Below are experts of layer 9 (counted from 0) of a mixture-of-experts language model. Rows are named router (the router's row for the expert), gate (a neuron's input weights, with its number), up (a neuron's input weights, with its number) and show model dimensions 288-383. Each number is 50 + 12 x the weight over its row's rms, rounded and kept within 0 to 99.
After each expert's rows: "gets" lists some tokens that make up at least twice as much of what it gets as of all text. This comes from a sample of Wikipedia text that the model never trained on. Tokens count by the router's weight.

# expert 11
router:54 32 74 34 46 66 45 71 32 67 29 57 60 75 45 45 41 57 59 64 47 35 49 58 64 56 47 63 53 48 37 42 47 29 58 50 59 54 42 57 57 37 41 56 69 34 36 52 53 53 36 68 48 62 73 45 58 29 38 35 32 45 55 61 58 64 86 51 33 40 56 33 54 33 54 42 62 67 45 46 44 64 58 49 33 51 56 68 28 63 56 55 45 31 53 42
gate0:70 27 58 50 70 45 44 37 71 62 63 51 44 57 47 33 49 48 52 42 44 65 53 47 50 48 38 31 66 25 48 46 57 60 47 48 62 34 41 50 58 48 66 47 36 40 44 44 57 41 60 71 44 57 47 46 47 49 40 56 76 70 33 65 56 49 40 64 54 53 40 35 56 33 74 48 60 51 31 68 32 39 65 37 50 27 46 67 51 71 56 43 58 43 56 70
up0:52 57 72 48 51 55 60 37 50 50 64 57 59 49 48 70 31 64 53 48 42 39 35 39 20 89 41 62 37 46 41 52 61 29 51 46 55 67 52 59 56 50 42 39 48 47 59 47 47 49 64 35 61 34 46 57 33 65 57 39 35 37 73 48 51 64 58 69 61 44 48 75 59 51 54 62 59 51 50 50 63 62 51 62 42 54 30 35 32 67 65 52 44 43 34 29
gets: " =", " is", " a", " was", "S", "B"

# expert 5
router:67 43 32 34 45 24 31 53 42 27 68 46 48 50 32 57 44 47 73 53 63 64 51 62 48 43 41 45 59 38 59 44 49 28 73 48 61 53 54 37 58 42 73 57 49 72 72 25 36 30 39 45 46 63 25 48 50 42 40 64 41 59 67 71 47 48 40 46 39 40 56 59 46 55 40 64 31 58 38 73 57 71 47 51 39 35 54 60 50 73 57 24 49 49 45 22
gate0:70 56 39 38 55 51 40 37 53 30 57 44 70 47 61 55 51 39 77 55 48 60 54 62 54 45 47 30 50 58 66 62 19 66 62 54 52 39 41 50 48 35 39 51 43 31 71 51 66 55 48 58 49 56 59 50 74 61 43 48 48 37 60 47 65 63 49 55 46 54 36 47 53 80 66 46 60 34 15 66 55 50 62 45 43 41 51 67 58 53 77 38 36 15 41 34
up0:56 54 38 64 41 51 52 38 72 61 47 37 60 39 75 32 28 45 49 60 48 65 60 43 47 68 41 64 47 50 32 54 29 74 08 49 72 38 54 50 46 49 56 60 40 73 49 54 51 33 59 43 34 49 72 70 58 45 40 65 59 64 67 60 51 29 67 54 60 49 62 49 46 39 44 39 51 61 48 44 30 45 63 39 51 49 48 35 41 68 39 36 46 51 39 26
gets: " to", " is", " not", " be", " was", " are"

# expert 1
router:49 54 45 58 48 60 39 34 54 67 56 54 50 40 41 36 75 62 61 46 28 45 46 61 35 38 51 30 56 53 66 54 41 68 43 31 55 44 45 41 48 45 43 43 44 52 44 38 53 38 41 46 18 48 58 37 66 45 45 53 40 44 48 26 64 42 75 54 70 51 55 64 56 58 62 56 59 68 60 39 34 52 56 42 61 33 68 37 44 12 58 61 46 56 63 34
gate0:77 56 50 56 37 52 53 27 46 65 58 45 32 56 47 37 44 56 49 56 44 39 58 40 40 58 48 70 60 43 56 42 58 37 40 54 62 48 50 57 47 38 62 68 46 59 61 40 32 58 43 56 68 65 49 40 30 59 46 56 52 44 69 37 63 56 52 44 47 53 36 50 64 22 50 72 54 55 45 49 56 58 76 62 53 61 39 64 60 65 67 33 68 50 30 25
up0:60 37 67 46 43 57 70 42 49 44 40 41 17 40 57 40 61 55 44 55 45 33 42 27 60 57 58 40 48 42 61 36 77 61 44 46 70 25 33 30 42 41 40 42 61 69 46 40 34 43 68 43 39 48 42 46 39 34 44 49 53 38 57 48 54 55 55 71 48 49 54 32 85 66 36 54 54 32 73 34 31 53 44 49 30 49 45 30 50 44 61 51 23 50 56 52
gets: "-", " |", "|", "=", ":", " by"

# expert 8
router:51 48 54 56 47 53 49 67 68 49 61 52 43 62 30 35 51 71 35 34 43 59 54 39 50 56 47 37 48 64 35 54 51 48 51 65 54 62 55 34 57 49 78 53 46 47 82 62 49 71 47 42 32 42 49 37 50 54 50 47 55 54 71 13 45 56 40 56 49 47 62 48 69 49 58 64 51 39 42 51 63 60 44 59 29 62 38 66 44 60 65 60 60 49 29 48
gate0:52 44 40 61 68 55 43 44 73 55 52 56 52 48 35 68 67 40 43 59 68 43 61 55 39 40 62 42 59 60 52 52 45 60 19 57 70 52 43 52 52 53 56 59 57 58 53 55 62 64 30 56 68 48 66 54 47 37 40 38 63 42 37 33 83 53 48 68 50 38 67 39 62 44 43 68 30 38 59 50 75 52 45 58 45 81 43 58 27 32 42 43 72 36 47 44
up0:65 53 15 43 38 35 13 62 53 38 38 48 60 68 65 46 35 52 44 62 51 54 47 57 48 44 56 57 45 47 42 48 26 47 36 69 44 46 50 68 68 52 48 31 40 50 56 49 70 48 56 61 47 49 54 85 37 48 41 35 47 48 67 55 63 63 65 73 44 45 36 50 50 51 31 53 35 36 57 24 74 61 44 51 29 32 65 46 46 53 34 31 27 42 49 54
gets: "\n", "==", "===", " ==", "====", "==See"

# expert 30
router:36 32 43 57 54 57 48 49 50 34 32 36 40 42 46 56 49 56 38 55 46 54 53 43 40 41 26 28 63 52 61 50 34 33 64 55 42 67 48 52 62 55 54 53 47 56 50 49 60 36 72 49 45 58 45 46 54 42 52 43 44 42 53 35 61 62 54 50 63 44 54 51 40 36 67 47 41 60 38 36 58 26 47 40 75 48 35 26 33 50 60 48 38 40 54 73
gate0:57 63 64 40 43 67 83 55 27 54 46 48 40 35 43 40 48 57 52 48 69 60 56 40 40 49 54 41 22 51 72 59 44 84 55 38 60 54 72 25 36 58 71 54 55 71 67 33 55 52 57 23 49 61 35 59 34 57 52 61 59 68 54 37 38 69 30 59 43 33 57 62 53 48 50 67 58 73 41 70 44 52 54 61 53 60 60 35 56 63 48 32 59 21 40 31
up0:30 54 25 52 68 26 68 49 56 57 53 49 47 58 54 56 40 56 52 54 58 51 52 47 44 43 49 53 58 57 48 64 18 29 35 36 48 35 12 40 48 45 66 41 52 44 48 60 60 41 32 40 60 49 46 64 38 51 38 57 68 50 24 30 39 33 27 42 50 36 57 37 65 35 51 56 44 43 40 52 45 61 27 40 47 44 40 43 35 33 54 50 38 27 43 36
gets: "\n", ".", "s.", ").", "\".", "==="

# expert 13
router:68 42 39 62 53 45 60 57 40 48 65 59 51 47 57 56 51 51 73 73 33 48 42 48 35 44 70 58 60 58 67 72 68 57 35 73 68 43 59 64 49 76 29 41 43 52 32 53 57 64 69 41 62 32 50 54 59 55 44 30 62 48 52 74 46 46 43 20 51 54 49 73 49 46 39 54 24 30 74 59 67 50 71 64 46 57 51 57 59 55 42 55 60 52 47 44
gate0:67 59 35 41 55 28 59 44 40 52 66 27 46 60 51 46 37 40 53 40 34 56 39 61 50 47 62 52 49 61 70 59 47 56 47 60 53 30 36 54 49 46 42 28 48 30 29 77 59 62 63 41 42 44 50 52 43 41 43 56 59 56 30 37 42 49 38 52 41 42 47 67 41 55 29 33 42 47 74 54 37 33 53 46 28 60 47 38 54 27 40 54 73 48 79 47
up0:54 56 28 43 53 41 38 40 55 45 37 35 58 57 41 57 29 59 76 47 38 45 08 40 45 37 66 44 45 66 58 61 32 40 54 69 41 53 59 53 32 41 57 60 56 53 62 60 42 52 61 61 47 45 62 43 48 55 72 59 36 38 53 56 62 69 53 43 44 37 35 63 46 15 48 37 57 61 49 48 51 35 43 45 47 53 62 46 25 46 62 39 43 90 34 57
gets: " 1", " 2", " 3", " 4", " 6", " 5"

# expert 9
router:20 52 49 57 38 45 52 54 62 46 58 41 45 43 65 37 47 31 54 51 43 50 48 41 60 23 77 45 35 52 35 49 41 54 47 39 45 38 50 36 38 48 56 55 57 23 34 64 64 58 44 44 58 47 57 60 59 49 58 45 57 55 65 29 53 54 42 52 59 49 37 72 48 54 33 70 28 56 62 58 43 64 45 71 53 44 36 49 12 55 65 57 51 31 44 46
gate0:76 46 67 68 30 51 63 51 66 58 31 78 50 71 55 58 55 43 45 53 58 60 27 38 58 41 57 64 47 38 47 64 32 34 63 48 65 46 49 58 47 60 49 49 68 50 33 23 61 57 70 49 47 55 55 35 48 52 38 42 63 68 38 50 54 32 16 61 58 68 53 46 62 28 43 51 54 47 44 54 47 38 55 46 57 47 43 36 32 47 45 51 61 23 42 60
up0:68 46 44 38 40 33 56 59 48 43 42 54 65 56 65 48 52 47 77 79 52 65 68 47 67 30 43 60 47 54 73 34 38 38 68 36 44 44 41 45 32 70 52 71 64 53 43 58 50 48 62 28 47 68 60 59 63 46 51 50 26 49 57 45 38 45 50 42 48 28 43 33 36 47 52 65 63 65 43 53 52 49 59 58 46 55 77 45 37 56 57 34 67 63 39 44
gets: " a", " the", " as", " A", " American", " United"

# expert 10
router:37 40 49 51 57 63 36 61 46 49 50 48 48 59 55 63 63 56 58 55 56 58 35 38 49 55 75 59 59 61 59 27 38 71 40 47 58 42 60 44 54 45 45 43 48 62 29 52 58 51 32 41 55 49 61 43 57 66 49 64 60 50 38 46 43 40 74 24 46 42 57 58 52 21 45 60 59 41 39 52 42 51 55 58 46 66 49 44 49 47 35 56 49 48 41 34
gate0:69 52 67 39 53 51 33 47 54 62 73 47 35 53 58 41 59 32 59 50 41 45 51 48 39 46 49 51 69 32 58 58 44 43 48 42 68 78 41 53 48 42 54 61 46 58 54 39 54 58 44 34 40 45 51 30 27 64 26 33 37 42 46 61 38 62 57 33 49 44 50 72 35 48 61 32 77 46 40 53 76 47 28 49 50 61 31 65 47 29 60 54 46 45 71 32
up0:68 36 53 43 67 73 47 61 51 52 66 38 48 32 46 28 63 50 61 49 49 36 41 61 33 50 46 69 61 40 61 34 65 61 36 32 57 69 60 38 41 39 40 70 44 50 45 35 39 70 52 54 55 54 41 63 62 58 20 51 64 51 74 50 56 59 73 51 47 56 48 57 52 44 40 45 44 44 12 48 26 59 68 31 58 48 18 53 46 30 53 41 34 52 60 43
gets: " |", " in", ",", " New", "a,", " United"

# expert 14
router:55 60 58 61 57 51 55 53 52 57 34 63 48 54 24 75 52 24 69 56 48 47 42 28 42 73 50 51 35 53 55 35 49 61 49 40 49 55 51 43 53 81 31 70 49 50 21 68 24 54 53 43 23 48 46 44 53 35 41 44 51 66 72 45 70 36 30 71 50 74 57 57 22 57 48 46 58 54 85 47 38 39 69 46 67 44 58 34 62 48 47 54 60 46 30 63
gate0:43 54 38 45 56 33 69 31 41 42 76 47 47 54 37 46 70 39 62 53 64 64 41 32 28 49 63 47 41 45 27 48 71 37 50 65 46 48 48 28 55 43 54 48 41 51 50 48 36 52 44 57 36 52 26 58 66 43 43 43 41 56 51 48 49 50 45 24 36 55 50 50 47 56 51 55 52 56 68 50 52 48 56 53 87 58 49 31 57 47 66 40 47 35 42 45
up0:46 14 33 51 35 39 38 35 40 58 71 53 38 17 40 23 41 41 60 58 46 37 71 41 28 48 43 44 56 68 67 74 75 53 60 48 69 75 60 68 52 52 40 45 60 30 39 53 57 43 69 49 72 63 57 58 44 37 51 73 56 35 35 53 54 36 48 46 51 43 43 47 61 72 45 36 29 58 49 58 63 45 49 51 72 45 51 64 47 53 54 50 54 56 62 53
gets: " |", " ", " 0", " 1", "|", " —"

# expert 20
router:61 72 59 48 35 23 55 37 53 38 60 02 57 56 57 45 52 52 56 48 59 69 52 38 49 42 52 62 56 55 77 26 41 37 38 38 45 35 51 58 40 43 66 49 45 38 35 52 40 35 52 27 50 51 62 52 40 42 53 69 45 67 55 24 51 45 41 67 75 72 54 65 58 55 48 56 45 29 37 46 60 38 68 38 62 43 70 56 27 47 41 39 88 51 48 58
gate0:67 42 54 52 59 55 21 36 43 46 60 24 57 49 41 59 51 44 55 49 55 56 53 77 55 46 53 33 40 57 55 62 55 77 63 36 49 54 64 20 27 39 71 51 60 53 60 60 48 47 33 39 56 43 42 34 50 46 39 48 32 52 57 36 34 46 65 50 41 47 53 50 50 52 58 64 42 50 46 38 39 47 38 38 73 56 66 41 43 59 54 32 41 31 28 40
up0:41 62 40 23 48 61 48 54 83 45 39 66 22 63 40 42 53 58 52 60 63 44 45 42 57 42 33 59 54 57 53 50 51 76 50 59 38 39 52 64 32 45 58 50 43 50 50 64 60 56 63 51 47 54 51 47 37 50 54 47 46 49 55 53 52 53 62 48 31 40 53 51 42 50 48 57 78 28 50 62 40 64 45 33 39 42 28 60 50 42 50 63 57 73 52 45
gets: " of", " for", " with", " to", "ing", " on"

# expert 28
router:43 20 47 62 66 50 56 43 48 45 66 63 68 46 28 61 55 33 51 54 25 62 59 54 60 61 37 55 57 38 45 62 55 69 70 66 16 59 69 53 28 45 44 51 55 50 69 38 48 48 55 65 56 76 48 54 51 50 50 55 63 55 38 61 30 39 54 51 55 79 65 41 38 46 61 41 55 54 56 52 38 70 50 60 40 38 53 44 61 32 52 43 59 19 47 75
gate0:72 48 65 57 56 65 31 59 55 64 47 37 55 48 45 70 52 49 49 64 75 24 48 35 60 40 65 37 58 40 20 63 26 68 65 59 61 53 70 69 45 36 52 44 31 69 53 34 26 42 36 46 21 50 62 67 33 52 43 40 56 48 70 82 50 43 50 47 24 49 66 37 45 29 50 80 57 49 43 44 53 60 54 58 64 47 78 39 34 48 49 54 63 48 60 57
up0:45 35 38 73 47 29 46 64 42 56 23 75 53 51 74 34 25 55 54 36 37 66 63 41 53 65 43 69 59 49 61 41 63 47 47 40 59 60 49 33 38 62 61 32 58 36 48 62 33 40 37 64 44 52 49 32 58 33 67 42 33 47 40 47 57 52 50 47 81 36 42 40 72 68 41 49 53 55 27 61 48 33 30 55 61 50 48 54 37 63 63 64 55 48 63 45
gets: " that", " he", " which", " He", " it", " who"

# expert 18
router:44 51 55 44 84 43 45 53 54 59 53 24 43 33 80 41 51 51 41 64 44 66 60 44 44 46 49 40 52 61 50 21 50 51 43 53 36 39 42 51 72 49 62 69 27 58 39 54 61 55 36 24 33 57 48 59 67 46 53 56 74 65 34 56 60 37 30 66 48 48 42 43 39 41 36 29 58 47 44 55 53 40 75 67 55 36 59 31 31 62 48 42 42 70 44 48
gate0:36 44 58 59 68 30 40 64 44 23 55 73 30 29 35 35 40 64 74 56 64 75 76 51 23 56 61 55 54 59 39 53 68 51 75 62 54 49 64 23 47 51 57 64 55 42 55 31 43 81 48 39 30 51 44 56 48 44 48 44 57 53 53 56 53 38 54 49 71 62 50 41 45 52 39 41 46 66 59 59 66 44 41 48 57 44 36 48 37 57 59 59 34 50 33 32
up0:62 67 63 46 49 59 54 31 42 47 57 48 54 49 53 48 66 27 64 66 59 56 68 42 33 67 47 31 66 60 41 31 42 59 25 56 48 73 63 30 53 44 28 49 53 58 47 39 48 44 67 57 55 19 61 53 38 48 32 59 37 48 55 40 44 39 57 58 55 64 49 37 54 41 66 52 62 43 35 34 52 47 49 36 65 37 48 43 47 37 43 47 35 44 63 40
gets: " in", " of", " on", " to", " at", " from"

# expert 15
router:45 46 45 48 66 57 37 48 40 50 43 55 60 51 61 38 75 46 27 44 62 49 64 29 49 50 46 62 55 40 55 33 53 61 61 38 58 36 44 46 43 49 38 19 36 49 65 61 21 47 70 50 30 57 39 40 51 65 38 60 37 27 38 75 57 44 48 58 41 59 42 69 32 48 63 33 71 38 52 49 65 63 53 50 58 42 41 38 56 49 30 51 52 41 62 36
gate0:39 71 47 40 65 42 95 41 56 48 55 51 45 50 28 38 59 53 35 81 40 67 49 37 43 36 66 45 63 81 67 67 29 62 43 46 40 25 42 49 51 41 42 27 49 47 69 30 69 55 46 56 35 41 33 49 49 65 29 67 46 37 42 41 42 51 82 59 56 40 67 57 58 35 34 66 62 51 58 32 54 51 45 67 41 55 48 47 62 50 57 60 26 56 74 65
up0:54 67 46 45 70 35 42 63 53 63 55 56 36 52 49 28 38 43 43 74 35 66 40 25 44 41 52 59 47 39 68 60 50 58 32 41 27 33 55 55 62 53 51 51 53 56 42 38 40 59 62 59 44 59 47 41 48 56 52 64 57 14 33 49 45 46 53 29 47 39 46 66 55 39 42 34 49 52 54 47 62 63 48 71 54 29 30 49 72 48 42 56 52 50 51 48
gets: "\n", "-", " =", ";", " /", ")"

# expert 16
router:50 44 54 58 45 48 52 16 55 62 56 48 39 39 64 49 45 36 48 54 46 49 52 66 48 39 42 46 34 33 46 51 78 31 41 62 53 44 54 55 67 45 53 50 44 27 32 53 35 53 56 35 49 27 63 41 49 47 62 64 50 54 32 53 65 70 54 63 64 41 54 23 72 22 52 49 65 46 53 65 42 54 39 37 55 38 29 66 45 63 50 14 52 43 65 53
gate0:63 41 60 28 47 40 31 44 52 45 46 44 44 60 64 54 46 73 60 25 65 47 53 55 49 60 54 44 36 72 46 53 67 43 61 66 72 39 38 51 72 64 55 41 21 53 36 52 56 39 35 37 30 43 63 50 39 26 48 40 41 33 56 39 65 40 39 72 47 48 62 31 60 42 36 53 49 30 64 50 52 50 45 47 41 44 43 42 32 38 32 32 68 62 44 46
up0:38 23 71 61 44 45 64 66 55 41 56 48 44 54 46 48 43 65 47 60 42 56 62 49 50 35 51 45 60 41 39 58 45 54 53 47 47 59 63 43 45 32 50 45 61 42 38 53 71 60 37 60 56 56 39 72 77 62 46 36 64 59 82 65 39 47 37 45 50 58 48 52 70 36 56 25 45 45 37 44 68 56 43 55 63 65 63 66 55 36 57 49 60 31 50 40
gets: " |", "5", "8", "6", "9", "2"

# expert 26
router:45 20 49 33 50 54 44 46 45 54 58 58 55 36 33 38 49 49 40 36 52 64 57 39 58 48 51 30 74 48 52 27 41 58 41 45 61 47 65 65 46 43 58 52 55 62 29 56 58 54 49 37 61 39 55 46 36 58 46 43 45 66 59 56 76 55 38 37 72 41 54 25 29 55 60 36 45 56 39 50 38 54 34 27 75 69 56 67 43 50 69 59 55 49 53 58
gate0:47 43 42 36 40 60 28 51 41 44 60 26 60 53 36 35 68 47 35 48 62 62 61 35 48 48 41 44 68 39 36 46 69 40 42 41 59 54 16 60 50 48 46 39 46 45 25 62 54 39 62 56 32 54 38 43 28 56 58 43 26 52 36 72 60 43 67 53 45 51 23 41 32 48 68 56 53 40 60 49 50 71 48 66 47 59 51 47 40 51 59 35 21 51 57 52
up0:50 44 59 66 55 60 54 58 64 51 38 64 49 45 64 42 39 67 40 48 65 36 40 48 57 49 23 45 52 23 62 41 40 48 54 46 37 77 70 56 44 45 41 55 59 56 55 46 44 54 37 38 50 42 56 53 51 61 40 60 42 54 70 52 48 57 41 52 45 35 58 45 47 42 57 46 65 45 47 40 43 43 56 41 39 75 53 58 61 50 50 71 54 48 61 43
gets: " the", " The", " his", "'s", "The", " an"

# expert 27
router:70 52 36 64 40 42 48 38 24 55 71 49 59 34 64 40 52 46 48 49 53 42 44 61 62 46 51 53 28 35 64 58 35 49 48 48 48 54 38 74 65 62 53 33 41 44 46 48 50 51 30 49 42 61 63 42 49 55 67 73 44 31 62 50 48 55 42 52 61 48 62 54 43 39 50 26 30 58 54 68 52 50 66 35 33 33 38 60 65 37 30 65 29 41 54 47
gate0:55 31 69 57 59 19 54 29 66 39 40 42 54 38 33 49 50 68 49 47 65 58 51 42 57 54 53 62 70 62 39 38 66 59 34 61 60 40 48 22 46 50 68 60 37 56 51 46 51 64 51 76 57 52 51 53 57 37 37 56 71 45 61 46 49 57 54 42 64 39 63 41 33 31 57 31 49 43 54 54 61 53 61 52 77 43 43 48 51 34 50 40 65 45 21 59
up0:38 47 34 49 49 40 69 65 54 31 39 59 58 50 69 53 62 28 67 73 45 47 46 25 45 68 40 46 63 46 29 61 49 55 47 58 55 36 74 55 39 73 31 70 49 58 77 31 46 44 71 31 69 42 32 45 49 47 58 40 61 46 29 48 69 67 61 61 53 38 31 50 63 47 45 49 53 54 45 49 43 42 50 47 50 78 47 58 51 65 37 59 52 47 45 54
gets: " and", " or", ",", ";", " but", " with"

# expert 24
router:78 71 62 55 39 39 32 36 56 43 53 49 50 45 68 50 51 39 61 48 48 40 46 46 55 52 60 49 57 59 42 37 70 47 59 54 38 48 63 48 37 60 60 68 47 61 50 37 31 47 66 50 43 34 32 63 57 64 35 42 49 33 33 38 45 54 35 56 32 40 34 48 40 52 40 45 40 57 58 49 43 65 63 52 30 60 60 27 51 43 62 54 73 70 35 78
gate0:61 25 46 56 47 56 52 31 36 37 43 64 51 58 68 62 65 44 53 41 46 27 50 45 68 33 55 64 22 72 45 63 52 78 55 46 58 60 54 56 76 68 49 54 36 58 44 26 28 28 45 46 46 65 38 49 44 52 29 41 46 57 56 69 47 53 29 32 48 63 56 62 55 53 53 44 48 49 50 47 47 65 50 43 41 49 45 51 52 53 63 54 39 56 58 57
up0:59 33 64 34 38 59 71 62 60 42 41 45 72 27 45 63 30 39 32 80 65 62 44 51 54 46 58 33 51 60 52 67 32 46 57 56 48 47 32 48 39 60 48 54 64 39 54 36 45 49 34 52 54 62 46 24 24 30 27 36 35 53 49 49 63 38 28 56 55 62 49 35 33 50 51 52 35 63 54 32 54 56 49 52 60 31 81 54 45 41 23 66 57 28 40 53
gets: " was", " is", " were", " as", " be", " been"

# expert 0
router:51 30 48 59 33 32 37 63 62 21 54 36 63 71 44 33 51 59 56 52 68 45 54 31 38 33 43 67 55 70 38 47 61 62 64 68 62 52 38 83 42 53 61 45 44 42 64 41 46 54 40 66 65 59 56 44 47 46 61 40 53 87 18 53 44 46 46 47 48 37 45 40 42 56 43 62 57 44 22 60 46 46 63 33 76 59 51 35 48 66 58 53 55 59 40 31
gate0:68 43 47 58 20 45 66 49 47 44 54 46 50 55 26 59 50 54 58 47 58 44 56 44 43 48 23 61 30 63 54 41 52 42 39 65 54 50 54 40 64 39 50 36 44 45 40 48 44 50 63 40 34 45 73 38 46 32 37 59 41 54 40 38 34 40 52 45 25 33 46 45 44 28 38 54 37 63 28 60 54 59 39 50 43 70 41 57 55 45 54 40 50 47 54 54
up0:51 58 58 28 51 70 75 51 52 54 56 39 24 37 51 47 57 31 43 35 50 48 54 45 39 26 25 37 45 40 45 47 43 59 39 82 55 58 35 60 42 73 48 38 81 67 65 58 60 48 53 61 39 48 41 59 54 46 50 50 44 31 17 71 38 70 54 47 43 54 53 62 35 63 45 43 39 41 75 53 50 32 43 37 40 42 52 41 51 52 57 76 52 63 30 65
gets: "\n", " |", "|", "|---|---|---|---|---|---|", "|---|---|---|---|---|", "|---|---|---|"

# expert 19
router:63 65 29 35 49 48 30 43 45 57 24 58 42 48 56 58 33 41 71 55 50 51 53 39 47 28 58 51 35 35 59 37 58 45 51 56 37 74 33 51 71 57 53 51 54 34 42 48 35 56 43 53 57 68 50 65 54 46 41 48 41 41 58 55 70 59 61 35 81 77 51 55 64 49 38 38 57 28 64 31 58 55 54 41 62 45 45 48 49 61 57 42 38 73 44 42
gate0:45 50 41 41 42 47 38 50 52 60 70 37 54 51 31 40 52 69 52 66 44 54 55 50 54 51 43 49 66 73 16 36 47 57 55 62 41 37 43 65 44 57 36 65 26 63 41 60 48 32 52 60 49 57 52 36 64 51 61 40 64 54 40 32 56 53 42 44 68 53 55 51 38 53 57 51 53 66 63 45 53 57 61 47 63 52 57 53 31 28 44 55 51 65 60 53
up0:46 38 15 45 50 59 52 58 52 46 55 33 56 49 40 46 42 70 29 67 51 41 63 82 38 31 52 57 32 63 51 68 32 33 60 59 43 49 38 37 57 33 53 66 45 78 56 41 63 75 43 67 62 59 60 40 62 45 52 45 34 56 27 68 26 41 66 44 41 51 64 47 59 55 48 65 68 40 53 51 55 26 50 61 57 70 52 71 67 56 41 54 66 48 69 52
gets: " ", "\"", " (", ")", " \"", "("